Weights of a small mixture-of-experts language model, trained from scratch on English Wikipedia.
Experts: 16 experts in each of 6 layers, 224 bilinear neurons an expert, 4 picks a token, a softmax router.
Below are experts of layer 6 (counted from 0) of a mixture-of-experts language model. Rows are named down (a neuron's output weights, with its number) and show model dimensions 448-511. Each number is 128 + 32 x the weight over its row's rms, rounded and kept within 0 to 255.
Before each expert's rows: "comes before" lists some tokens at least twice as common just after its tokens as in all text. This comes from a sample of Wikipedia text that the model never trained on. Tokens count by the router's weight.

# expert 9
comes before: " of", "s", ",", ".", " in", " and"
down0 [137 212  73  93 169 142 144 112 124  81 121 127 104 101 157 158 110 170  84 131 116 159 127 154 113 105 189  68 119 112  86 128 162 134  89 135  27 149 165 110 105  98 195 188 141 127  90 175 152 102  92 123 125  98 141 163 104 136 142  68 107 132 143 122]
down1 [148 154 102 136 128 131 194 175 111 114  87 147 116 105 157 203  81 164 173  94 120 131 140 170 117 121 161  97  90 109 128 177 114 170 195 162 118 168 155 129 154 139  91 109 141  79 185 124 195 112  95 138 117 169 125 131 138  67 183 115 172  97  71 134]
down2 [148 131 143 138 130 153 143 114 143  56 161 121  90 121 141 139 143 121 175 111 157 109  83 121 162 152  61 135 131 180  90  92  59 111 103 148 109 164 144 116  89 141 125  94 120 155 131  67 229 122 209 117 136 120 151 150  99 125 160 150 101  74 161 102]
down3 [122 130  78 118 143 111 170  90 144  89 110  87 116  86  76 119 140 131 166 140 123 142 118 102 193 148 111 127 109 121 167  99 133 127  91 165 114 151  97 133 110  44 100 153  85  98 103 125 145  81 138 159 120 147  83  98 156 189 105 178 119 107 110 143]
down4 [143  92  64 122 126  97 144 112 142  83 146  73 138 117  60 140 133  70 160 106 117  86 131 107 114  89 137 160  90 209  99 140 150  95  63 137 147 107  85 149 153 150 186 100 122 134 131 126 194  64 117 107  70 108 111  54  68 151 154  68 107 101 123 103]
down5 [ 61 130 120 113  88 143 119 158 117 145  78 152 112 167 151 109 139 133 184 128 150  83 109  48 101 115  92 135  63  56 112 161  68 105 143 106 122  50 145 169 129  74 122 143 101 117 131 146 193  77 177  93 117 188  92  81 169 127  84 115 163 131 104 136]
down6 [152  57 176 118 117 152 165 107 136 156 104  91 122 148 117  98 145 121 123 140 106 121  95  70 145 120 129 133 105 130 192 157 123 147 169  91 135 161 106  65 134 124  74 186 167 187 183  77  64 102 108 208  91  99 164 119 110 137 180  83 112  97 144 143]
down7 [143 128 149 104 117 109 147 100 115 116 100  91 143 111 163  91 146 132 133 151 154 139 209 147 150 135 130 114 124  86 117 139 134 120 122 114 116 168  87  80  81 154 133 148  94 106 145 186 109  96 104 185  96 140 163  73 115 161 123 124 186  69 144 174]
down8 [114 120 135 144 117 120  76 196 105  95 138 141 130  77 177 104 108 162  98 176 153 157 115 138 139  96 133 142 159 110  98 139 146  80 123  67  98 132 194 113  99 106  97 139 113 150  61 137 143 142 186 109 132 144 175 171 136 145  86 131 207 112 145 122]
down9 [151 122 159 127 151 148 154 142 172 109 180 105 113 136 126 111 116  80 230 122 118 118 115  59  99 116 217  92 111 174 180 116 128 165 127 131 201 108  96 149  60 169 212 133 159 123 140 162 124 125 140 206 143 168 194 132 120  71 131 177 123  68 101 118]
down10 [116  98 113  74 135  90 166 125 145 117 129 121  78 153 147 125 132 120  91 148 142 149 102 136  44 132 165 137  92  88 112 161 141  91 124 122 139 119 175 149 170 184 125 100  90  75  73 121 155 113  93 138 112 167 125 192  62  97 139 122 148 138  82 135]
down11 [145 126 190 112 172 153 139  87 115  83 178  60  71 167 149 111 160 120 141 112 145 189 164  82 130 142 150 115 183 135 130 126  76 110 196 151  89 138  78  70 135 115  90 132 131 143  81  67 151  76 119 211 126 144 123 158  59 105 137 127  86  80 121 139]

# expert 15
comes before: " the", " a", " his", " an", " well", " their"
down0 [ 72  90 247 173 147  58 116 157 231 129 123 129 143 125 160 172 153 122 122  82 108 115 163 138 104 116  92 164 153 122 130 140 119  89 134 125 101 142  95 118 162 152  97 141 155  98 114 121 146  91 158 170 103 118 105 126 146  81  99 124 185  97 141 111]
down1 [167 151 139 162 108 113 136  90 120  88 133 150 112 105 116 163 135 130 140 154 175  78  93 128 191 129 133  98  94 137 136 119 130 138 107 189 166 155 129 111 134  86 126  96 159  89  77 142 186 161 111 137 135  86 123 127 143  92 141  69 164  69 148 126]
down2 [185 170  50 128 107 153 132  85 118  81  79  98 135  99 143 188 194 136 168 121 142 104 154  58 153 150 183 127 130 123 163  95 166 126 141 152  99 137  78 164  91 144 153 172 148 118 128 140 175 114 137  99 153 121 122 118 116  90  57 154  81  87  82 163]
down3 [ 34 100 123 129 140 216 118  97 124 174 148 123 172 177 190  50 174 170  90 104  84  63 108 177 101 116 108 104 180 100 159  98 133 128 136  92 129 130 146 109 165 124 119 119 148 120 142 188  70  98 182 109 111 143 100  62 138 111 164  99 103 144 162 147]
down4 [105 138 121 146 158 159 119 137 103 201 154 126 127 104 184 171 181 112 124  78 154 156  92 136 130 161 164 160 169 104 151 145 176 118 167 105  82  69 114  93 125 138 109 163  99 120  77 175  88 133  99 142 110 153 214  79 148 117 100 137 117 139 118 113]
down5 [133 137  60  94 120 111 161 180 101  99  67 151 126 137  99 160 106 138 124 132 143 105 136 136 129 167 142 102  97  89 126 114 172  97 149 159  89 144 128 144 140  86 121 111 111  85  91 130  94 113 149 105 126 143 118 109 151 122 119  84 120 154 148 142]
down6 [ 84  84 131 122  78  94 150 107 175 128 111 149  87 139 134 153  97  70  33 127 150 138 184  96 116  62  76 120 163 193  29  59 111  88 107 141 191 148 115 119 119 205 112  94  97 110 115 166 172 119 134 127 148 149  87 153 137  90 142 101 108 138 159 151]
down7 [166 170 177 146 112 166 181 158 140  96 101 146 138  85 119  91  75  93  62 121 129 139 155 100 142 105 147 158 142 131 154 117  83 137 131 149 145 176 135 132  94 125 118 114 152 119 139 133 142 172 144  33 146 111 110 115 151 108 224 140 120  90 158 114]
down8 [195 107 120  96 134 188 111  99 123 138 125 107 154 145  84 175 127 127 156 151 126 161 165 118 133 152  87 139 129 125 145 129 178 139  69 127 130 132 134 122  88 146 124 152 145 172  98  53 114 105 139 133 129 118  96  78 166 155  35  78 179 141 100  79]
down9 [ 86 156  70  90 137 224  79 121 143 151 170 127  98 151 147 111 121 124 187 132  99  77 162 140 126 153 123 122 110 132 168  98 165 117  62 121 152 100 149 113 142 102 112 119 134 148 134 101 113 108 119 120 179 126 127 119 162 225 143 142 119 134 128 113]
down10 [152  47 103  98  88 118 155 137 125 169 145  86 160 103 109 124  99 166 136 125 156 195 116 185 124 159 105 141 137 147 161 118 138  85 106 153 139  88  75  91 184 124 136 139 113 116 144 151 154  89  99 128  27  92 173 134  76 109 142  91 166 158 166 110]
down11 [145  92 107 121 199 147 113 204  90 208 128 120 150  98 105 124 100 127 131 160  89  93 108 184  70 151 169 123 133 113 101 169  69 214 133  86 133 124 102 136 155  23 103 124 144 116 128 117 131 147 138 137  98  83 109 166 125 156 103 156 159 172 162 134]

# expert 13
comes before: " |", ";", "---|---|---|---|", "%", " MP", "PL"
down0 [ 92 165 122 100  97 111 152 150 100 144 143 170 155 155 146 159 134  35 139 192  89 100 148 172  90  96 149  67 174  66 104 144 148 174 100 146 165 158 121 132 126 136 110 158 133 127 130 179  84 126 163  93 103 126 139 139 124 131  67 145 120  76 137 172]
down1 [138  79  96 122 187  90 193  82 115 102 147 154 143 157 108 177 193 148 133 101 104 165 119 175 116 174 175 181 103 189  52 161 104 165 130 113 127 134 171 182 135 147 153 161 170 119 166 105 140  92 114 124 106 193 144 103 155 145 200 118 120 135 114 113]
down2 [106 121 140 181  83 130 126 154  88  75 101 162 146 106 106 139 177 148 147  94 183 149 139 120  87 129  66  69 166 142 122 152 133 122 174 124 160  69 131 108 121 153 119  99 128 110 162 113 145  67 132 137 165 110  94 133 155 113 142 196 145 119 102 137]
down3 [135 111 141 114 154 135 165 132 160  84 130 120 129  86 157  89 125 124  99 109 141  69 149 108 148 147  81 140 188  71 117 105 135 133 114 151 116 150 101  93 110 174 166 147  59 154 146  97 122 101 142 130  82 164 105 159 122  93 158 134 115 131 126 136]
down4 [128 128 100 156  80  67 105 156 116 150 135 184 117 142 145 167 187 141 112  61 161 158 146 143 147 161 135  97 137 163 204  99 106 106 115 130 112 167  84  72 109 146 158 152  80 152  83 112 145 139 119 168 203  77 116 101 134 147 156  86 121 107 146  99]
down5 [124 131 137 130 128  90 122  80 123  48 184 165 184 172  57  90 127 135 106 141 137 187  90 128  89 147 128 102  92 156  94 130 123 103 143 113 125  78 202 154 124 153  87 100 106  87 127 133 163 175 184 133 128  99  94 121 134 124 109 107 127 117 121 148]
down6 [ 94 166 134 136 116 106  61 157 137 145 114 146  98 123 138 135  85 224 222 149 163 144  75 165 133 102 169 123 138 127 119 120 195  69 102 128 128 133 166 172  95 105 100 107 153 125 158 121  91 113 116 139  78 165 147 122  89 118 138 134 103 125  31 173]
down7 [125 147 127 143 102 133  77 106 182 114  77 148 158 162  98 150 118 148 104 122 154  96 116 107  92 148 121  90 101 110  95 153  69 164 142 138 141 147 171 131 107  92 145  85 125  87 149 100 189 152 165 124  46 196 107 103 162 107  61 139 189 137  72  86]
down8 [100 147 116 112 147 150 151  76 108 157 164 143 118 114  95 155 172  86 105  92 113 186 136 104 157 118 138 147  70 117 100 145 139 117 112 127  89 124 174  97 135  75  83 113 132 114 126 129 119 116  95 130 186 158 183 145 126 147 107  85 110  88 162 181]
down9 [134  99  90 135 180 197  79  78 170 155 112 108  88 120 114 119  77 127 102 111 136 148 165 169 165 109  99 143 127 171 134 112  87 121 142  92 103 129 108 123 138 104 129 135 161 111  91 183 113 151 118 110 193 183 183 117 127 137 185 112  82 188 122 130]
down10 [ 73 173 133 120  75 138 145 123 152  67 204 150 102 111 163  96 198 135 105 111  98 114 119 142  86 132 215 170  55 171 100 151 122  75 178 142 112 112 116 150 136 106  96 126  81 137 114 136 122  89 121 169 166 178 190 106  61 169 141  69 143  79 163 165]
down11 [113  88 119 150  96 138 138 116 140 147 177 119  93 177 174 118 174 139 131 149 123 102 192 140 155 156 112 140 133 118 187 156 135  92 145 147 126 132 115  34  93 195 148  99 152 135  97 111 115 135  67 158 150  53 106  80 178  95 203 181  99  43 118  87]

# expert 11
comes before: "\n", "|", "-", "==", "The", " The"
down0 [124 100 130 110  97 128 127 122 136 122 162 166 149 101 142 105 149  99 152  98 107 127 142 144 114 132 102 122  86 167 132 169 114 112  80 182 158 121 101 139 122 105 142 123 110  80  96  87 137 121 110 136 111  87 115  64 119 121 139  95 151 158 129  95]
down1 [138 162 139  74 170 141 182 149 165 135 139 102 150  46  72 150 126 100 101  98 136 121 128 135  64 150 167 150 120 140 104  86 118 139  77 107 148  96  87 150 145 105  75 101 173 156 180 177  83  90 153 136 129 148 132 133 151  95  93 115  70 128 133  95]
down2 [120 140  89 134 133 117 130  93 119  92 144 153  99 117 105 139 116 128 148 108  91  57  82 128 155 136 103 160 158  59 145 171 165 115 107 119 124 115 117 128 116 164 152 121 100 165 176 171 175 129 124  92 158 102 116  88 146  99 112 105  98 167 114  99]
down3 [163 174 154 102 111  96 175 110  82 153 168 167 150 180  87 138 128 116 171 146 155 104  93 107  97 122  39 139 125 174  91 181 119 167 135 140 129  92 130 146 101 115  88 100 118 116 158 116 173  96 149 113 139 135 190 178 133  71 109 117 115 184 100 148]
down4 [ 71 173 183 155 152 151 142 164 117 124 127 114 109 169 131 120 143 140 171 155 144 103  66 174  65 150  83 100 103 125 115  77 143 182 153 154 112 107 172  92 132  98  92 113 217  97 128 149 177 170 106 151 134  69 124 128 101 155 197 163 148 108 153 129]
down5 [ 91 151 120 130 124  78 121 175 103  62 127  91 114 121 120 114 143 168  91 136 163 135 146 153 139 125  99 123  83 154 116 137 117 156 113  54 186 158 146 118 138 160 115 179 146 130 156 143 129 150 148 156 148 201 144 125 169 217 136 148  99  85 190 104]
down6 [122 154 135 108 147 125 140 105 166 121 145 156 144  91  75 197 162 113 126 119 183 113 146 139 183  94 102 116 156 172  97 123 102 101 112 170  98 144 135 124 129 142 154 115 109 120 139  97 125 101 108  60 180  95 112 104 130  57 179 155 123 110 102  88]
down7 [110  72 148 146 105 140  97  86 165 131 149 148 122 130 116 226 151  45 117 146 108 131 125  96 136 157 126 142 129 126 140 173 119 105 136 138 107 146  93 109 157 105 179 181 110 113 127 137 172 128 101 152 190  80  98 128 161 155 167 145 147 159 131 190]
down8 [ 82  62 163 189  71 146 137 184 124 123 129 148 104  84 183 136 157  96 119 175 117 127 186 110 156 174 130 127  70 200 180 119 110 125 113 169 147 161 113  72  70 107 155 130 153 183 116 156  79 137 103  79 176 131 114  93  91  87 190 107 106 127 127  95]
down9 [176 128 109 119 143 116 129 153 134 123 181  84 131 179 124  98 140 106  37 121  70 133  91 113 170 130 155 146 130 139 137  63 109 115 141 190 176 120 121 131  93 114 122  88 135 148 142 134 107  90  89 172 157 132 153 172 138 205 105 103 118 109  94 134]
down10 [125 176 129 198 139 131  88  95  86 229 102 115  90 123 113 183 149 122 103 166 161 114 112 173  99  57 120 204  58 162 152 108 131 114 119 149 145  73 148 143 168  81  80 122 108 147 161 110  86 104  89 135  66 127 165 117  91  93 166  75 130 133 188  93]
down11 [155 177 154 103 203  77 121 209 128 112  63  87  70 134 127 107 198 142 156 127  87  94 148 143 144 144 117 124 110 108 123 146  85 125 145 138 106 135  84 114 111  82 121 112  89 125 170  55 124 187 118 105  81 132 132 157 105 145 136 174 169 112 124 102]

# expert 3
comes before: "-", ":", "|", "=", "==", "==="
down0 [139  97 115 102  84 115 155 154 155 180  93 132 136 132 169 140 149 135 126 101  89 158  66 172 147 140 115  91  95 154 150 125 130 162 126 164 203 153 126 127  68 142 143 104 157 122 122 148 159  87 140 117 107 146  42 179 135 114 171 153 174 107 160 112]
down1 [143  92 112  91 102 101  86 141 127 128 210 106 146 120 105 191 136  77 169 119 107 115  69 144 121  78 114 115 121 113 115 135 156  85 136 134  83  84  86 167  99 189 161 144 131 134 139  94 233 166 116 101 127 130 114  62  61 116 149 202 159 215 141 110]
down2 [129 140 122 140 124 100 139 100 139 161 137 108 127 118 160 132 110  81 123 106 148 196 118 136 137 112 148 154 162  98 134 142 152 148  93 162 156 144 137 171 162 141 159 142  74 111 174 119 147 151  95 166 104 134 184 108 174 174 131 139 127 178 210 160]
down3 [102 118  68 146 125 117 115 109 137 115 154  99 132 203 125 115  69 114 165 182 166 165 115 139 120  97 111 148 122 122  93 107 110 153 113 130 105  72  77  93 148 152 162 176 118  64 129 128 108 142 174 148 145  99  87  92 181 158 126 204 175 165 121 150]
down4 [115 103  87 128  59 118 105 179 155 140 142 102 163 144  98  94 162 182 108 155 167 134 131 142  77 139 176 199 106 130 166 158 124 153 138 111 120 203 127 104 146  98 109 127 140 120 170 161 152 121 103 121 155 127 147 121 124  93 153 126 182  69 132 105]
down5 [130 140  44 118 187 152 152 131 113 127 106 119 198  45 113 136 111 126 103 159 135 142 154 100 120 110 119 110 110 194 132 144 146 155 106  94 144 180 144  89  80 126 103 157 166 111 120  64 150 153 104  84  72 105  87 103 137 152 152 131  98 111 141 112]
down6 [166 143 148  80 143 114 128 141 166 193 160 152 136 146 104 113 144 143 185 179 139 199 159  96 144 101 117 100 174  95  93  97 138  96 141 148 115 124  97 187 159 140 125 117 154 157 106 122 142  77 120 177  79 133 121 132  78 127 161 126 134 154  97 121]
down7 [ 76 127 133 118 146 144 103 109 110 141 139 208  94 113 168 117 115 187 116 112 107 219 121 149 113 131 185 146 151 113 113  85 101 177 188 119 125 125  99 173 174 101 132 208 133 181 155 155 156 162 181 155 105 113 160  56 154 157 103  92 106 106 110 149]
down8 [101 138 108 100 107 118  97 170 143 171 117  84 159 154  98 140 119 147 158 127 147 135 125  68 135  78 117 155  92 122 101 124 145 110 166 171 116 113 123 110 141 115 110  90 152 105  88 112 115 168 127 102 128 126 173 129 134 170 117 157 102 144 157 175]
down9 [ 74 137 128  90  98 127  96 124 179 142 223 120 121  64 122  85 152 100 121 130 148 176 158 115 126  77 164 121 157  89 185 113 173 133  88 109  61 120 102  44 102 206 148 122 136 126 125 155 118 124 138  97 152 122 104  93  95 173  90 137 169  97 133 114]
down10 [137 121 171  62 197 137 184 120 112 166 102 137 124 186 152 126 121  71 158 141 140  77 173 189 104  95 109 155  85 125 142 141 124 141 126 105 148  90 176 146 124 126  81 115 143 100 104  89  88 124 147 145 123 101 102 181  96  69  55 108 123 117  74 156]
down11 [ 95 108 150 127  73 105 153 133 162  87  75 135 111 113 121 130 137  41 153 111 110 126 118 133 121 128  78 146 116  76 111  92 130 136 199 110 159 105  72 170 170 131  84 137 132 144 120 118  96 124 109 148 105 132  90 126 117 101 139 131 129 151 185 148]

# expert 12
comes before: "1", "2", " be", " to", " not", " have"
down0 [162 145 143 133 199 160 131 172 161 138 162 101 187 129 128 170 148 110 173 156 113 135 116 126 160  83 106 128 139 128 163 171 149 198 151 139  89  80 158 142  63 171 129 150 159 159  77 164 134 127 131 108  89 101  90 105 147 119 157 115 170 123 129 144]
down1 [121  90 113 130 125 128 131 209 112  89 113  73 102 168  80 120 161 149  89  99 109 144 124 129 113 127 121 152 120 155 155 202 103 117 118 120 163 137 159 149 108 147 139  74 166 132 138  65 135  57 142 125 198 156  83 162  98 159 166  60 162 169 152 183]
down2 [159 164 122 169 121 157 125 122 137 131 152 144 156 147 162 110 159 110 116 180  65  77 114 109 126  98 158 137 154 125 174 171 113 103  58 145 132 105 131 131 134 103 116 144 147  96 105 149  67  58  75 120  86 175 146  95  90 142 103 119 173  89 125  75]
down3 [112  98  86 145  83 117 125 133 209 192 152 166 126 124 152 160 107 159 137 166 115 121 163 150 153  87 129 149 157 117  78 148 135  98 103 100  97 137 209  79  99 120 190 134 135 103 144 145 128 164  75  98 156 113 125 138  86 161 166 199 135 148 135 125]
down4 [110 109 169  96 125 158 141 108  75  98 105 113  59 146 184 139 118  88  96 171 144  86 144 152 180 143 147 129 152  78 133 139  95 147 149 130  91 172 129 130  94 135 106 155 126 135 160  99  90 116 158 136 120  91 122 154 112 144 152  99  46 152 182  78]
down5 [138 133  68 112 136 108  93 117 139 168 113 138 110 137 102 122 127  72 203 174 112 112 147 121 160 125 123 153 156 147 126 146 109  32 147 176 145 159 109 106 129 148 169 149 158 112  89  74 165 167 100 108 165  82 128 129 146 106 154  87 172  85 129 143]
down6 [ 91 135 131  76 108 161 138 145 139 130 127 119 110 174 136 138  73 145 170 120 131  97 154  77 228 158 129  99 148 131 133 119  45 104 130 115  97 129 132  68 142 140 107 141 137 165 125 149  99 162 104 169 151  91 149 169 108 177 100 134 137 145 180 182]
down7 [106 133 101 117 119 190  88 182  86 108  90 147 130 143 199  94  84 126 126 138 129 141 161 148 122 173 113  78  68 150 123 155 122 155  37 136 141 142 105  95 109 115 166 100 118  77 127 129 109 170  97 120 124 132 118 111 113 112 126 143 142 173 184  58]
down8 [ 57  96  67 152 122 170  94  53  80 149 166 143 148 136 142 123 119 166  79  64 158 160 120 154  85 142  66 179 149  95  86 147 121 122 111 172 163 163 100 169 140 120 111 117 112 178 169 156 100 143 141 106 152  57 142 102 158 149 140 122  97 154 179 170]
down9 [139 177 149 189 100 113 152 187 157 147 113  86 133 160 127 114 145 131 124  89 107 104 189 123 127 156 111 125  88 126  98 129 159  76 108 103 103 166 114  96 154  63 160 137 199 140  89 151 127 153 133 109 140 138 144  63 129 130 149 146 156  97 127 150]
down10 [106 115 102 169 122 202 176 150 187 104  22 129 139 173 134 141  91 115  37 142  79  83 146 185  95 134 131 167 101 103 157 140 177 162 186 174 124 129 147 119 156 132 133 137 158 141 160 128 108  97 136 158 120 118 207 108 128 110 163 205  92  97 136 165]
down11 [ 90 103 123 118 166 124 136  95 105  83 168 122 133 118 100 149 133 151 101 132 130 142 175 126 124 140  97 117 106 155 130 108  99 152 144 184 142  85 148 139 131 110  88  88 101  92 174 174 124  62 200 112 132 140 114  87 127 155  62 125 135  92 150  85]

# expert 4
comes before: " the", " to", "ed", " in", " a", " by"
down0 [151 119 140 151 202 134 149 155 136 124 143 146 111  99 139 121 166 161 121 109 148 159 140 145 109 117  78 129  58  91 151 135 100 140 121 167 102  77 148  89  40 172 145 138  72 108 118 142 144 158  93 177 152  95 123 158 134 115  97 125 101  88 164 102]
down1 [141 191  93 145 201 118 178 159 103 124 119  93 144 158 144  92  43 110 143  97 182  98  79 131  84 117 141 101 116 122 181 144 116 183 178 109  83 136 131 116 183 110 113  86 134 171 118 102 184  94  84  71 106 164 114 119  70 132 178 153  75 163  60 137]
down2 [128 121 160 117  36 123 166 129 164 205 165 140 171 119 137 164 110 100 150  95 102  99 173 107  81  79 110 125 160  78 108  96 162 207  91 137  90 106 110 157 145 185 155 137  94 116  82 145 153 153 122 131  69 148 124  82 121 109 139 149 127 120 102 118]
down3 [ 67 107 160 109 116 110  97 130 134 136  80 132 156 147 167 130  80 138 148 117 111  38 114 144  78 126 104  31 132  97 119 166 104  80 153 160 137 124 135 131 135 108 124  87 145 137 128 136 156 124 164  95  80 167 126 124 143  80 100 160 166 138  99 132]
down4 [175 141 112 132 168  86 167 191 129 104 156 121 159 101 114 135  96 106 114 100 158 100 164  91 137 106 142 109 119 147 158 159 163 181 145 126 101 109 131 104 111  96 182 117  61 103 121 136 187 130  98 149 164 145 137 133 164 130 116 110 130  79 103 104]
down5 [132  93 156 161 136  92 119  86 102  57 141 145 125 159 119 131 148 116 133 219 148 126 115  78  88  97 164 163 140 131 175 150 109  88 119 150  73  96  95  83 143 138 198  85 158  82  85 141 185 145 133  95 124 122 175 158 170  95 146 153 114 104 154 126]
down6 [ 98 147 116  85  81 139 120 143  99 189 180 123 188 111  64 142 132 137 146 106 170  64  97  56 153  68 129 121  96 103 161 124  65 133 134 167 109 153 165 133 100 136  78  95 155 130 138 138 113 109 123 142 118 106 145  84 111 150 152 104 132  86 130 152]
down7 [110 165 135 141 166 139  99 182 113 111  96 152 143 115 156 106 133 142 108 172  66  42 154  67 135 123 118 138 150 141 122 182 156 146  93 122 112 160 109  93 139 190 148  96 132 122 121 108  81 133 172 119 114 133  83 197  92 154 132  75 147 122  84  97]
down8 [101 130 107 130 128  82 183 116 120 122  92 188  90 127 146 139 183 127 140 137 188 150 179  82  90 188 168  94 124 144 161  67 127 121  91  90 165 114  97  89 124 155 111 150 152 133 141  44  84 121 138 158 157 139  97 124 113 100 149  91 148  64  94 107]
down9 [130 144 124 119 132 120 170  98 106 115  81  95 141 121 118 138 173 114 111 164  68 138 115 115 110  85 117 135 144 146 125 153  98  86 119 129 164  72 158 163 161 168 151 133 123  71 198 110 120 156 185 112 184 118 112 145 178 166 200 123 135 148 149  71]
down10 [158 141 151  96 123  83 161  92 101  97 151 167 124 143 165 114 163 153 153 177  85 143  69 132 182 166 126 127  92  49 158 192 132  88 171 146  87 155 130 143 139 141 129 104 116 135 160  79 124 120 171 154 105 119 133 108  69 103 146  69 141 156 108  80]
down11 [134 140 107 137 134 130 157 124 185 131 142 195 144 117 126 143  83 151 151 105 136 154 120 138 159 104 127 123 133  68 128 117 165 102  72  68 135 157 138 110 132 181  92 155 148 123 133 108 126 125 118 173  81  89 105  72  98 155  67 141 114 122 140 131]

# expert 0
comes before: " |", ")", "1", "0", "2", "9"
down0 [171 118 132 149 135 149 148  70 140  88 104 129 114 123 131 129 115 125 105 157 143  95 135 109 138 165  80 126 109 185 119  93  93 128 124 136 103 113 141 132 105 121  73 111 158  75  45  81 102 176 106 206 180 140 107 140 147 246 151  97 119 100 138  81]
down1 [155 103 141 150  95 182 113 207 141 107 144  70 187 143 180 139 143  50  83 185 183  88 137 181 134 105 124 136 121 166 183 147 141 179 108 112 144 105 139  62 118 167 126 141 179  88 126 115 143 135 167  85  79 170  92 198  88 114 163 122 143 126 100 131]
down2 [188 107  93 146 210 149 106 137 101 114  91 113 158 130  66  59  98  97 107 144 104  84 127 149 169  91 169 145 124  96 140  82 114  84  46 130  80 127 122 101  90 136  75 166 200 162 199 114 120 157  92 147 106 161 133 147 111 123 123  61 156 111 103 115]
down3 [126 146 131 133  84 159 140  96 173 119 145 117 152 106 208 136 176  79 103 111 136 116  65 166  90 169 117  87 172 116 118 144  89 184 153  87 114 116 110 135  94 100 140 151  59 163 114 140 142 126 101 143 130 124 167 170 136 132 110 115 109 180 114 120]
down4 [120 133 106 107 122  96 118 162 136 183 158  88 109 118 116 138 181 142 127 166  83 120 122 139 104  72 105 152 105 133 100  82 136 148 166 199  78 206 107 151  35 116 149 103 140  90 141 129 136 121 157 151 123 127  95  75 111 111 154 167 147 133 200 168]
down5 [142 129 139 142 177 183 151 158 134 119 135 100 198  65  72 159 160 106 215  96 134 173 185 109 171 136 158 109  99 142 128 195  85 112  96 127 174 192  93  90 184 123 128  74 202 111 156 139 120 147 162 119 118 106 127 137 159  61 105 151  95  81 136 166]
down6 [118 169 110 106 116 147  99  56 162 159 109 129 121 125  66 122 148 158 128  73 120 140  58 129 134 120  80 142 137 196 104 115 176 145 139  74 129 107  86 182 127 121 175  98 125 104  85 132 151  89  76 214  79 131 103 118  83  91 108 136 148 131 166 142]
down7 [122 136  72 126 129 125 108 134 115  55 140 153 147 124  96  84 123 157 135 140 104  71 120 168 106  59 147  42  89 126 167  85 177 164 109 115 141  61 107 116 143 137  98 144 130 139 117  39 144 125 150  66 100 151 134 102 130 137 135 143 158 115 149 120]
down8 [ 67  56 110 135  99 120 111 143  97 155 162 134 108 172 150 119 118 116 159 123 112 192  60 128 159 149 143 156 167 115 107 179  91 106 142 143  96 122 107  98 133 123 150 124 144 113 102 159  80 120 111 163  93  90 143 120 113 132  99 151 148  93 176 185]
down9 [168 119 213 133  80 103  83  92 150  97 112  58  88 120 117 112 160 102 185  97 130 134 140 190 108 130 105  99 119 180  99 152 131 127 140 103 136 119 136 111 144 109 122 121 144  92  95 117 138 163 163 115  48  62 123 105  73  86 141 135 170  96 134 108]
down10 [150 142 157 116 141 144 143  95 137 161 105 112 179 100 129 153 128 140 101  76 147 124 143 117 124 106  64 120 169 117 148 126 128 165 145  95 147  98 105  86 156  71 148 176  76 107  88  52  96 123 132 129 149 172 113 153 162 151 150  81  76  82  92 116]
down11 [153 151 193  74 102 126 111 162  89 124  83  98 130 129 219  80  77 110  70 122 120 137 131  81  76 135 141 149  85 127 136 150 113 135 114 107  99 123 167 215 102 224 161 135 109  86 180 167 133 122 101 136 128 149 122 128 169 141 131 169  97 150 141 109]